python train.py --init_std_router=0.023 --vocab_size=18912 --norm="layernorm" --tie_word_embeddings=false --optimizer="laprop" --learning_rate=0.000947 --train_tokens=362500000 --dataset="wikipedia_en"
Below are experts of layer 11 (counted from 0) of a mixture-of-experts language model. Rows are named router (the router's row for the expert), gate (a neuron's input weights, with its number), up (a neuron's input weights, with its number), down (a neuron's output weights, with its number) and show model dimensions 0-255. Each number is 50 + 12 x the weight over its row's rms, rounded and kept within 0 to 99.
After each expert's rows: "mostly gets" lists some tokens that are sent to it at least half of the time. This comes from a sample of Wikipedia text that the model never trained on.

# expert 16
router:58 58 57 67 55 41 23 36 77 47 61 56 67 69 44 34 65 55 38 42 57 73 49 35 46 47 54 54 38 15 44 38 42 45 59 61 52 60 35 52 46 56 40 45 28 64 53 47 60 53 54 46 35 41 68 41 41 44 31 38 59 49 62 65 60 60 52 50 58 42 55 49 51 45 94 37 43 46 50 71 49 57 51 36 61 51 50 52 55 48 70 48 49 47 46 58 30 45 68 49 62 53 53 37 46 60 37 74 58 49 51 56 58 41 26 47 44 37 33 46 52 66 46 40 56 67 54 66 75 30 43 46 27 47 39 43 55 54 49 46 40 47 39 57 57 71 55 52 43 58 46 42 42 56 64 31 57 56 36 32 27 55 59 39 45 55 48 32 64 59 54 29 52 57 75 43 59 72 36 57 35 53 30 42 61 63 39 62 41 55 44 43 43 77 30 48 24 45 59 59 23 47 28 52 58 69 23 47 43 73 45 52 54 48 67 57 44 53 66 54 37 40 50 53 39 49 65 65 58 45 51 37 37 63 50 46 55 64 48 34 49 46 47 40 44 30 67 55 36 65 44 66 28 63 36 49
gate0:44 64 55 41 49 32 56 43 59 62 58 25 52 59 56 56 36 38 36 63 53 68 62 64 53 83 51 58 49 60 43 53 42 55 58 53 69 34 48 53 54 57 57 55 49 32 69 47 63 41 30 62 59 38 47 67 67 44 27 33 66 56 52 64 48 56 44 58 68 41 22 36 50 51 41 58 49 59 58 41 48 52 59 41 63 44 67 44 57 38 64 55 42 52 39 57 57 32 77 58 58 39 56 68 27 63 47 58 53 53 56 55 51 62 49 33 52 49 47 34 60 41 40 53 61 75 42 47 51 34 49 80 42 66 39 53 47 35 46 66 77 42 26 67 56 58 58 40 47 37 55 59 42 41 49 70 59 59 42 45 45 47 58 38 52 60 33 60 40 45 39 81 57 73 26 63 59 61 65 49 63 55 51 55 45 45 47 33 45 44 57 35 38 39 44 46 57 35 49 60 35 63 74 29 56 58 41 27 48 40 32 33 65 43 57 45 63 64 59 46 41 67 51 40 46 23 51 68 67 57 46 46 41 36 64 36 54 15 51 64 45 46 43 32 27 64 56 55 46 37 36 63 61 39 54 55
up0:44 66 54 46 54 41 71 49 45 49 78 34 50 66 72 48 23 53 48 48 56 54 50 58 57 69 73 44 39 53 34 48 37 69 55 49 62 22 37 48 37 55 68 52 56 40 62 58 62 43 62 44 45 35 57 66 49 57 25 30 47 80 68 77 45 54 56 52 53 52 33 44 68 65 51 42 32 51 56 59 49 74 51 51 68 55 46 45 49 43 65 52 38 70 46 37 47 59 46 24 49 49 50 67 49 67 47 53 56 38 58 53 57 51 40 48 35 31 62 41 59 33 64 39 66 62 48 45 45 32 47 53 50 70 46 58 26 58 38 68 64 48 28 55 62 65 61 39 45 50 48 64 43 56 37 58 64 38 38 60 29 61 67 39 47 62 36 59 50 35 42 89 52 77 27 44 42 52 45 42 57 51 62 54 41 53 38 28 37 36 55 53 53 52 51 34 56 30 41 56 42 71 66 42 56 61 41 32 52 42 45 44 61 42 50 38 43 57 66 39 28 66 35 59 47 29 41 48 40 56 45 48 51 52 79 42 58 35 44 49 47 52 36 42 53 65 60 67 51 30 39 58 44 40 55 39
down0:56 45 50 65 39 50 47 61 38 51 57 49 45 40 49 69 38 56 46 46 41 60 54 54 39 64 39 46 44 41 41 49 39 43 56 70 64 51 80 36 59 55 47 27 46 58 53 57 44 32 41 61 53 57 50 46 51 47 79 61 41 60 42 59 48 45 66 31 43 40 36 45 27 47 80 57 74 38 31 49 54 48 50 60 46 17 51 26 44 44 43 70 49 50 60 50 72 41 30 45 48 40 57 73 49 51 63 42 72 43 76 61 57 43 55 35 49 62 64 45 32 43 37 46 33 42 71 48 31 50 50 45 49 58 61 49 57 43 32 43 42 56 38 56 37 30 53 58 42 45 57 37 58 60 58 73 61 66 19 61 42 39 29 46 47 21 47 45 36 52 65 42 61 39 58 73 41 45 52 51 45 40 47 44 49 49 55 44 43 64 60 47 50 72 73 47 56 55 55 49 48 56 60 31 44 60 50 51 67 27 67 38 46 34 35 49 29 45 44 36 45 47 52 47 54 69 45 40 28 61 75 37 56 66 50 52 27 53 41 67 55 53 58 45 76 69 58 54 72 57 69 54 32 72 59 37
mostly gets: " ==", " ===", "″N", " also==", "°E", " (age"

# expert 37
router:45 41 47 37 33 52 68 50 44 56 52 53 47 39 59 78 48 57 45 57 44 52 49 58 38 41 63 42 50 61 25 59 61 46 39 49 63 62 44 37 56 41 53 53 32 80 39 57 50 52 47 42 51 66 62 68 60 45 52 45 46 40 52 60 63 31 43 38 45 50 48 41 40 74 49 31 44 39 68 37 33 53 68 46 55 54 35 50 48 43 38 37 64 51 45 55 54 35 54 59 30 44 58 54 63 55 30 41 51 29 66 69 40 38 60 65 61 38 33 78 48 44 48 47 61 53 32 43 56 56 48 47 70 48 42 36 48 26 43 18 77 62 73 26 65 53 64 40 63 63 51 54 37 45 55 54 60 48 60 48 60 26 25 53 63 56 35 60 52 49 48 74 41 66 46 43 42 53 53 36 31 62 85 33 38 59 56 44 65 53 49 29 28 71 40 52 68 44 48 34 41 52 60 50 46 58 41 70 39 58 35 27 32 49 46 61 54 60 45 57 51 62 69 36 60 47 53 40 34 40 48 53 78 51 36 69 33 54 38 47 64 27 56 42 42 55 59 34 57 49 35 34 48 46 41 40
gate0:45 50 41 64 63 37 66 44 64 34 66 65 37 37 47 65 63 58 51 20 24 68 50 61 66 40 55 74 62 67 29 46 32 33 31 45 57 64 64 56 22 56 51 15 60 29 61 42 56 48 57 34 39 35 42 75 43 45 38 46 59 66 49 54 36 54 39 42 61 55 48 62 34 50 51 27 57 63 38 64 54 50 48 54 55 51 34 39 46 42 46 50 47 54 52 39 61 57 51 28 70 50 33 58 56 57 74 50 26 57 52 47 37 62 58 48 40 46 64 48 47 63 42 69 49 46 60 33 54 47 45 52 46 55 57 34 42 47 68 48 44 47 64 48 43 62 55 35 50 68 49 36 39 67 38 62 31 58 45 67 51 34 52 63 66 39 57 50 53 40 41 71 46 56 48 56 20 36 52 56 56 51 58 58 46 38 36 40 42 45 61 54 45 63 49 60 42 34 53 55 45 43 68 30 34 65 49 48 52 32 37 65 61 57 55 37 43 41 70 43 55 33 61 37 57 65 37 51 60 68 58 79 52 70 58 48 80 60 52 30 54 69 38 42 38 66 55 50 46 60 49 28 53 58 31 38
up0:46 46 55 78 63 35 71 59 64 55 57 46 35 37 60 69 78 71 65 33 23 37 56 60 58 35 57 65 45 67 34 71 34 41 32 54 69 55 64 44 22 49 50 38 46 44 43 56 51 44 42 35 48 40 41 65 44 63 41 33 38 49 50 46 42 47 43 38 52 36 45 66 59 64 42 24 41 71 62 64 60 51 45 57 32 64 52 36 50 57 28 32 52 54 59 52 46 48 48 44 68 38 38 44 39 58 47 44 47 53 64 60 50 66 52 48 54 40 44 53 48 39 50 56 65 59 49 38 50 60 53 63 38 61 64 34 51 30 74 44 53 39 72 51 45 45 63 51 52 64 45 52 34 73 60 35 53 54 35 68 48 46 41 59 67 58 52 39 54 40 21 71 30 66 43 39 20 44 62 49 49 64 59 57 42 48 44 48 38 45 39 56 35 58 49 59 41 35 53 38 44 49 39 28 54 51 37 38 47 58 38 65 50 48 43 53 42 38 38 49 53 24 71 35 49 66 54 47 79 64 54 52 55 51 70 58 83 67 33 40 58 53 31 46 57 64 63 47 34 63 62 40 58 61 34 58
down0:28 51 57 55 44 62 50 57 71 53 37 41 31 65 32 32 49 67 21 68 38 38 40 47 51 40 64 56 64 78 56 64 60 47 51 61 57 47 64 47 56 37 63 54 39 37 44 39 47 30 50 38 36 25 63 65 37 42 64 74 47 49 59 50 48 52 70 48 43 35 55 54 49 73 21 33 38 38 56 60 70 57 52 40 67 46 41 47 76 52 40 69 38 54 44 57 39 38 64 57 51 25 47 44 36 33 61 60 24 67 56 47 63 42 69 49 31 52 39 53 53 53 68 58 57 49 49 38 54 54 54 41 65 47 52 48 44 45 51 37 49 54 52 80 52 43 47 68 71 64 38 49 71 39 75 42 42 44 53 72 42 48 51 53 46 59 29 37 39 57 38 42 44 20 44 59 53 56 45 55 43 51 62 58 52 64 53 56 41 48 40 48 50 61 44 36 22 54 49 51 32 52 49 46 71 45 52 22 67 78 39 61 48 46 58 57 42 53 46 49 59 76 42 49 45 57 48 64 58 64 53 29 48 52 42 47 53 26 47 68 50 37 49 19 49 59 37 55 65 41 43 50 67 52 66 48
mostly gets: "ik", "iy", " Kh", " K", "š", "akh"

# expert 14
router:42 31 43 35 58 47 62 54 19 65 43 56 64 61 48 68 37 49 45 57 56 48 57 39 62 45 61 56 39 41 36 46 57 41 51 58 47 54 72 43 34 40 79 60 63 41 60 65 50 62 61 52 31 69 48 23 52 39 72 30 37 39 37 61 53 51 57 65 41 48 52 53 55 56 39 39 54 49 68 44 50 58 55 42 40 40 36 41 43 51 39 52 54 51 36 32 39 51 57 50 33 80 54 22 45 33 52 60 20 45 35 39 64 44 46 53 53 63 77 43 56 52 24 43 43 46 42 74 48 53 30 56 59 52 77 34 45 33 65 50 60 61 56 59 42 38 53 70 80 64 52 55 51 59 28 36 57 56 43 63 54 47 40 49 47 59 36 29 30 57 50 47 56 57 29 37 53 42 62 54 53 45 35 34 36 51 35 44 56 44 47 29 38 43 68 34 58 60 50 63 53 53 47 67 34 52 42 74 66 59 61 62 54 71 61 58 41 42 50 54 55 51 46 53 60 28 33 50 39 65 80 51 26 53 47 50 77 57 47 60 57 57 48 51 51 59 28 64 49 41 60 58 70 56 45 42
gate0:52 68 52 46 50 53 38 42 42 52 36 41 53 30 48 51 55 32 39 53 58 31 41 49 66 61 51 51 49 52 60 31 47 70 66 65 59 53 66 36 48 51 43 45 44 60 59 39 78 53 54 51 43 55 61 41 53 19 67 55 48 58 51 60 61 46 64 59 25 53 32 40 31 43 51 37 62 60 52 59 68 62 37 63 44 38 52 55 50 59 55 53 55 38 59 51 42 47 38 60 45 62 26 48 44 60 35 35 40 28 51 65 37 67 39 57 51 87 60 60 44 69 70 39 37 81 61 29 40 45 48 36 48 63 35 50 38 58 70 50 43 58 61 44 64 67 47 49 52 57 42 55 69 54 40 48 62 48 46 57 50 51 42 49 23 49 63 43 53 32 51 34 45 38 53 46 47 40 28 56 67 56 41 50 47 55 69 45 45 67 49 37 53 58 56 64 07 41 69 33 24 43 79 48 52 79 41 43 54 33 58 56 43 58 65 45 56 40 55 48 39 53 55 50 41 57 70 63 28 40 49 57 47 72 26 40 42 65 33 71 63 56 40 59 65 47 69 56 58 37 51 48 54 38 45 64
up0:62 18 36 38 52 45 71 63 51 46 78 61 45 63 45 56 55 73 52 43 43 66 48 54 44 43 33 40 49 64 44 72 58 32 43 33 36 58 59 48 49 54 71 40 38 38 34 47 35 44 49 56 71 52 48 56 54 82 33 22 55 41 62 34 36 42 47 48 66 35 75 62 67 55 44 54 48 57 61 44 40 36 64 51 64 54 42 38 51 60 53 48 49 65 31 54 47 31 58 58 58 51 59 42 41 36 56 42 58 62 35 28 57 47 54 40 52 22 47 41 59 37 42 68 56 35 45 63 46 56 46 58 42 45 57 52 47 48 27 57 52 31 56 61 14 40 48 70 59 44 36 32 35 58 51 57 48 48 62 36 51 48 45 51 74 59 43 54 53 60 39 47 60 46 47 69 59 66 49 50 40 24 57 59 55 62 37 51 68 30 35 52 59 40 52 47 78 51 49 60 86 48 09 50 43 36 65 52 58 64 49 53 66 39 49 64 45 66 53 53 64 45 40 52 59 44 41 27 51 47 49 56 63 47 73 58 40 52 51 58 40 49 53 45 32 48 31 45 53 52 62 47 43 57 68 36
down0:36 51 51 25 46 49 38 64 64 46 47 67 65 70 53 68 22 35 63 52 33 47 39 67 56 59 43 51 64 83 36 63 64 40 46 49 49 57 28 63 46 77 59 44 49 32 59 48 48 56 48 48 40 59 25 53 48 57 50 60 50 61 58 63 46 42 42 33 47 52 55 21 46 51 57 54 52 58 62 55 49 43 49 64 57 68 71 33 53 51 39 41 62 48 56 31 61 54 52 22 49 44 54 51 86 35 55 57 55 46 12 47 55 39 59 75 42 49 42 72 53 30 49 65 41 58 41 59 39 54 47 57 52 35 71 68 71 58 43 48 48 45 38 35 53 45 46 26 53 29 45 28 46 56 41 46 44 58 50 52 57 29 44 44 51 71 36 60 45 36 60 44 67 52 38 42 64 48 49 33 57 38 64 42 77 41 47 65 44 53 40 66 33 52 54 57 51 43 45 65 65 54 57 48 65 48 21 66 55 50 47 48 55 49 56 37 57 44 63 39 29 56 45 38 47 49 31 62 70 59 58 52 54 52 74 72 42 56 57 48 56 40 38 49 59 56 41 44 62 73 45 26 41 50 45 35
mostly gets: "\n   ", "\n ", " Succeeded", " Design", " create", " structure"

# expert 105
router:55 32 52 33 53 46 52 60 65 49 30 56 42 51 40 57 47 39 45 54 62 65 50 49 39 55 54 60 50 47 50 29 67 50 47 52 42 77 43 48 60 47 40 29 43 66 56 58 47 39 37 54 58 41 42 29 39 52 35 44 45 36 66 66 36 64 56 65 31 39 39 48 56 20 44 63 41 75 48 57 59 52 55 52 41 50 33 57 57 49 54 43 39 36 71 42 57 53 56 58 54 36 50 47 43 47 51 52 58 44 33 49 44 67 47 51 44 70 31 57 40 64 62 72 43 64 39 52 55 74 63 42 32 32 37 57 38 33 28 83 24 55 33 58 57 54 52 50 35 56 59 67 54 55 70 24 59 52 53 52 49 65 43 65 48 62 68 50 69 53 56 53 43 56 52 64 60 58 52 64 61 66 31 48 61 42 63 42 41 53 45 34 69 39 49 51 43 61 37 35 48 59 35 37 42 43 39 47 57 48 48 39 60 42 63 56 54 45 75 46 66 69 61 63 74 58 49 44 62 61 60 37 41 35 42 59 64 31 25 40 60 46 19 31 30 62 58 53 19 47 35 80 45 60 54 69
gate0:37 45 50 31 40 51 51 63 53 49 60 43 49 64 54 63 46 56 46 52 51 84 56 59 39 35 47 56 66 54 46 53 48 60 35 59 46 47 48 52 56 69 64 47 51 27 45 57 17 52 25 59 51 40 47 47 53 52 43 51 45 50 52 59 58 41 45 41 54 49 53 38 60 39 58 57 46 19 54 68 62 26 56 42 46 43 66 48 71 81 70 50 43 22 45 31 42 55 40 52 43 38 39 47 57 25 63 64 42 33 33 35 53 60 50 67 19 39 46 40 42 42 30 37 54 44 44 56 42 58 43 49 52 44 62 19 62 62 39 47 56 44 59 49 50 24 57 49 48 41 52 57 33 56 34 53 39 42 53 36 55 41 52 26 40 59 44 51 21 50 41 62 55 56 64 65 55 43 49 36 67 33 45 40 83 53 61 46 52 44 44 44 43 62 30 12 59 54 52 62 40 40 44 34 43 67 62 53 41 53 71 52 44 46 26 40 58 52 57 57 68 49 44 53 65 89 46 84 55 64 55 51 42 49 56 59 33 46 55 39 46 52 67 30 42 54 57 53 47 66 47 48 53 55 34 54
up0:55 59 61 28 40 50 40 22 31 59 54 43 70 51 58 40 51 61 58 55 59 49 57 60 60 52 55 35 50 60 61 64 39 38 53 39 65 47 46 51 28 58 31 57 64 60 31 47 70 57 85 46 49 56 58 59 53 45 59 59 41 67 38 55 58 42 52 57 60 51 61 47 33 63 62 54 43 65 51 22 38 52 46 43 54 55 50 37 63 39 31 67 54 68 32 60 59 42 52 58 57 43 46 60 36 54 44 35 33 52 60 60 45 40 62 47 78 52 63 65 53 50 55 63 57 38 69 56 55 30 52 43 42 36 38 72 53 47 44 41 57 44 44 48 53 70 42 43 58 47 44 43 51 42 42 68 43 46 37 58 45 43 42 53 56 48 59 61 65 52 69 30 48 31 37 36 40 46 33 54 43 59 78 59 43 53 42 41 38 54 66 65 73 24 59 68 54 32 37 66 66 35 44 49 40 39 40 67 53 39 25 57 35 42 66 61 41 24 36 49 30 30 54 37 34 19 53 39 51 28 27 46 57 48 61 64 38 56 55 45 66 39 41 57 50 27 34 34 52 52 58 36 66 39 40 31
down0:22 45 33 63 54 51 58 77 72 49 39 39 59 58 37 46 48 44 37 72 45 72 56 77 69 47 43 41 35 51 49 47 43 44 44 44 55 42 48 58 61 63 43 54 44 61 49 72 47 43 61 65 37 62 28 59 47 49 45 53 48 62 58 54 57 68 50 67 64 44 51 43 42 43 94 53 47 62 17 52 45 68 48 37 60 65 79 43 44 41 59 32 45 50 31 55 43 44 44 55 56 36 54 43 46 67 52 52 26 35 37 70 54 62 49 62 54 67 33 62 34 42 50 35 53 46 31 39 53 49 65 32 58 29 46 44 76 49 39 70 37 36 40 56 63 57 46 50 49 57 47 32 41 45 55 37 33 45 43 44 64 71 68 44 64 49 66 50 53 36 45 38 63 39 52 41 51 59 40 58 64 66 35 41 58 51 59 59 68 54 68 62 66 47 39 49 51 47 47 99 48 38 39 49 41 68 51 51 59 36 40 45 56 35 48 45 61 48 39 34 46 43 40 51 46 57 66 50 45 57 32 70 58 42 51 46 41 47 68 51 50 63 30 21 44 48 46 46 51 48 43 63 57 48 51 37
mostly gets: " ==", " also==", "s==", "|---|---|---|---|---|", "|---|---|---|", "|---|---|---|---|"

# expert 112
router:42 68 49 56 39 55 53 42 49 35 39 53 58 23 59 71 59 64 57 36 50 30 46 64 25 35 70 47 55 67 44 60 60 27 47 65 45 55 63 52 51 55 40 44 36 77 33 67 44 51 57 66 32 46 56 54 44 51 73 49 41 63 43 57 58 44 40 32 56 67 45 36 54 48 53 37 41 61 52 32 55 56 53 32 49 83 41 32 43 44 56 33 47 46 54 62 45 44 42 59 38 29 53 46 72 56 41 54 56 31 43 63 74 54 72 75 64 23 41 69 60 31 24 56 69 47 68 51 60 47 51 47 53 52 58 45 55 37 67 18 49 70 61 37 48 70 49 53 51 54 45 43 41 58 42 46 49 43 61 41 50 25 38 60 70 45 37 60 51 47 51 65 29 56 45 36 31 45 44 42 48 48 47 31 62 64 56 62 59 59 47 63 47 58 52 56 64 39 46 44 39 37 49 55 57 57 33 61 40 52 52 49 30 71 33 51 47 56 36 61 24 41 63 58 57 35 57 55 34 43 35 57 68 31 43 48 57 60 35 35 45 57 42 33 71 60 51 29 41 54 43 34 65 60 40 50
gate0:45 48 30 44 29 56 46 51 61 55 59 56 42 48 48 54 72 58 38 44 73 50 70 62 46 66 72 61 48 23 42 51 73 52 37 40 47 65 38 68 38 75 68 59 69 59 50 34 37 62 36 61 36 63 48 45 47 28 48 30 56 38 53 41 49 49 47 49 39 32 26 38 42 35 57 69 76 46 51 56 35 70 57 44 49 46 56 52 60 32 60 50 38 31 55 53 45 55 31 53 50 45 52 68 55 26 59 41 28 52 68 48 57 33 44 44 39 41 56 42 41 36 56 46 47 46 56 25 55 47 45 61 53 55 56 49 35 53 28 43 57 41 70 39 39 22 41 56 60 42 38 62 65 48 48 50 54 42 48 45 46 70 57 47 23 48 48 53 23 47 61 58 64 45 55 50 29 35 80 47 53 54 44 61 44 46 86 39 57 63 58 48 36 58 64 47 55 45 48 56 55 50 58 51 42 49 79 60 67 42 58 60 61 46 57 49 31 58 61 57 46 48 65 43 35 53 61 46 26 43 58 52 36 42 34 41 36 50 62 54 42 30 93 52 50 52 58 61 70 49 42 46 46 45 36 61
up0:46 54 73 38 66 38 54 48 44 49 29 47 45 64 36 41 46 40 46 54 29 57 30 36 75 39 34 39 51 57 28 35 27 56 59 48 54 29 63 45 46 34 37 51 57 43 66 56 49 43 50 28 65 45 47 32 54 69 49 72 43 61 47 39 55 56 67 60 53 69 60 57 52 51 53 46 39 38 55 43 62 15 44 63 53 52 65 42 51 70 49 50 80 63 39 30 47 57 57 41 54 65 45 37 40 67 45 45 67 58 36 27 52 67 61 58 35 68 48 37 58 67 56 46 31 55 49 66 59 45 59 45 64 42 45 56 73 55 64 54 49 46 37 58 62 69 58 71 20 59 68 48 55 55 46 63 29 67 46 56 63 38 53 40 70 47 54 39 66 46 60 31 48 49 62 54 53 68 29 70 53 39 48 47 65 40 34 49 57 36 45 50 63 47 21 61 42 58 48 44 47 52 39 48 40 61 44 42 34 60 52 44 43 41 64 46 67 47 72 47 57 39 34 67 42 55 51 73 73 63 58 47 49 46 56 59 45 71 45 41 63 57 30 39 34 33 40 56 48 65 58 53 46 45 78 46
down0:57 57 55 49 65 46 44 31 55 25 68 34 54 81 49 45 67 46 72 35 45 34 31 57 68 61 25 67 75 49 45 46 43 67 43 46 33 44 47 75 50 45 46 65 72 61 51 59 47 55 40 83 64 48 40 65 49 31 52 58 58 67 54 44 72 57 32 52 47 45 41 47 37 46 65 43 52 51 73 53 45 43 43 73 54 51 58 63 78 39 39 43 38 53 68 49 55 65 30 50 54 38 46 59 50 59 52 47 36 55 32 71 55 49 64 37 53 48 48 40 51 43 50 55 41 42 53 37 37 52 42 72 35 56 47 39 64 46 61 68 47 47 35 37 58 64 57 66 47 61 57 53 78 40 45 66 29 59 44 29 56 40 61 26 66 50 52 38 50 35 39 57 47 36 47 50 64 43 56 60 35 56 52 60 55 33 53 36 57 56 64 58 49 36 35 55 50 34 45 61 43 50 44 38 52 52 61 38 49 26 44 46 42 62 44 47 50 50 16 55 37 49 37 64 38 36 45 40 58 68 56 37 35 54 54 59 41 46 24 41 61 53 28 49 51 13 61 65 72 49 57 47 48 49 63 60
mostly gets: "ović", "ić", " Smith", " Johnson", " Brown", " Nelson"

# expert 84
router:49 55 29 29 34 55 58 42 30 56 61 43 49 33 61 40 49 42 43 56 50 33 30 80 45 47 63 51 48 61 44 50 52 44 48 65 64 74 61 47 65 29 57 53 41 65 42 42 58 39 52 42 40 60 48 68 52 52 58 35 52 55 55 67 60 23 41 59 40 54 55 43 49 64 82 31 53 40 44 36 36 44 45 44 72 66 41 26 49 32 45 39 49 47 56 62 74 33 52 42 35 40 54 49 66 73 29 56 74 45 46 58 46 37 70 74 57 41 51 52 63 52 62 48 67 41 69 52 59 71 41 42 54 52 42 36 51 42 51 32 63 43 67 30 59 65 42 53 43 66 55 26 50 33 46 51 52 47 58 50 63 28 41 65 65 31 33 39 50 45 48 58 42 48 58 35 52 42 59 35 39 65 70 33 55 56 52 51 53 54 61 64 51 62 58 50 56 48 38 47 50 53 57 64 55 56 59 63 43 52 43 36 53 47 59 68 33 53 49 66 33 67 70 32 58 34 44 63 33 47 35 45 82 32 37 61 51 65 43 54 59 64 49 47 48 53 40 40 56 45 53 30 78 70 54 24
gate0:31 58 38 50 35 40 48 62 34 64 52 74 46 47 52 61 40 58 47 68 59 46 49 59 31 63 55 37 59 58 46 63 61 53 52 60 62 38 52 25 78 68 59 59 59 60 47 45 69 48 36 68 39 57 59 61 55 60 50 48 37 46 76 67 64 48 55 39 51 17 36 58 64 34 59 45 48 44 58 22 48 61 73 71 23 38 61 42 51 53 70 27 70 38 58 67 38 28 41 56 54 65 53 49 49 55 46 73 53 50 68 46 51 39 49 57 47 54 61 25 51 37 64 49 49 38 66 39 49 53 35 45 52 51 45 51 44 51 39 42 49 38 39 47 65 65 57 57 62 48 32 40 41 44 51 52 44 47 69 64 32 51 55 58 37 40 56 46 53 37 35 29 49 34 68 65 45 53 60 30 48 68 55 31 45 42 50 58 64 51 32 54 35 44 51 60 46 34 55 49 27 51 48 62 54 63 47 33 50 57 37 22 37 67 54 56 32 63 53 56 57 67 65 39 44 50 50 78 38 49 41 43 64 46 48 34 55 43 52 63 56 60 32 83 38 60 67 44 64 24 51 33 41 51 63 49
up0:75 48 38 50 36 53 50 62 53 45 62 34 61 45 52 51 51 73 57 49 41 36 57 35 32 61 46 43 43 87 54 56 51 76 47 20 53 58 41 53 45 19 26 48 61 32 48 48 31 43 46 50 28 42 30 53 56 72 43 59 53 45 56 43 41 40 43 49 43 57 51 36 53 59 54 52 31 58 73 48 62 24 47 74 48 54 49 56 63 40 36 65 30 63 43 43 72 72 52 66 53 67 50 49 51 47 46 65 68 51 69 56 47 41 62 65 57 53 77 32 43 52 25 47 52 52 65 67 78 52 66 46 48 51 50 50 66 31 68 33 76 49 46 46 64 52 40 40 44 33 59 71 71 56 47 57 43 50 43 39 39 54 47 26 56 27 52 65 42 63 48 36 47 63 62 57 43 70 50 50 53 44 48 56 46 48 75 42 43 47 42 35 37 52 35 56 54 67 45 37 41 61 42 67 54 56 42 50 66 45 35 38 49 33 59 43 51 64 45 64 43 65 55 53 36 34 46 46 52 46 45 40 29 61 58 50 50 54 40 43 56 48 64 48 24 68 60 44 49 47 38 62 66 66 69 54
down0:37 47 53 59 54 39 58 75 43 36 63 44 25 49 60 46 47 56 52 35 61 46 45 50 42 60 21 27 53 48 32 31 46 51 61 62 47 46 55 27 41 68 63 45 42 45 44 55 45 34 60 45 71 51 75 70 45 46 66 42 63 52 35 42 58 50 57 65 43 63 67 56 71 47 59 39 57 40 47 70 72 63 33 51 54 62 63 44 59 32 53 32 40 48 68 48 52 65 31 53 28 30 53 57 39 33 50 53 52 52 45 60 58 43 68 50 65 36 32 69 23 50 51 57 45 48 59 61 44 46 51 50 51 40 42 52 48 37 78 52 43 68 47 35 62 28 36 51 35 49 63 53 43 41 51 53 63 55 44 53 42 68 66 59 56 82 45 49 71 31 61 46 50 40 50 35 44 40 44 55 22 64 50 53 61 74 39 45 71 35 53 42 73 70 43 60 44 35 65 72 45 42 63 62 48 43 45 45 52 36 37 57 49 58 39 23 57 48 58 31 55 56 36 39 71 63 50 57 64 47 53 57 38 26 45 76 64 43 51 55 56 37 59 59 55 63 50 40 51 51 32 44 72 37 40 42
mostly gets: "š", " Kh", "iy", " Bak", "aj", " Gh"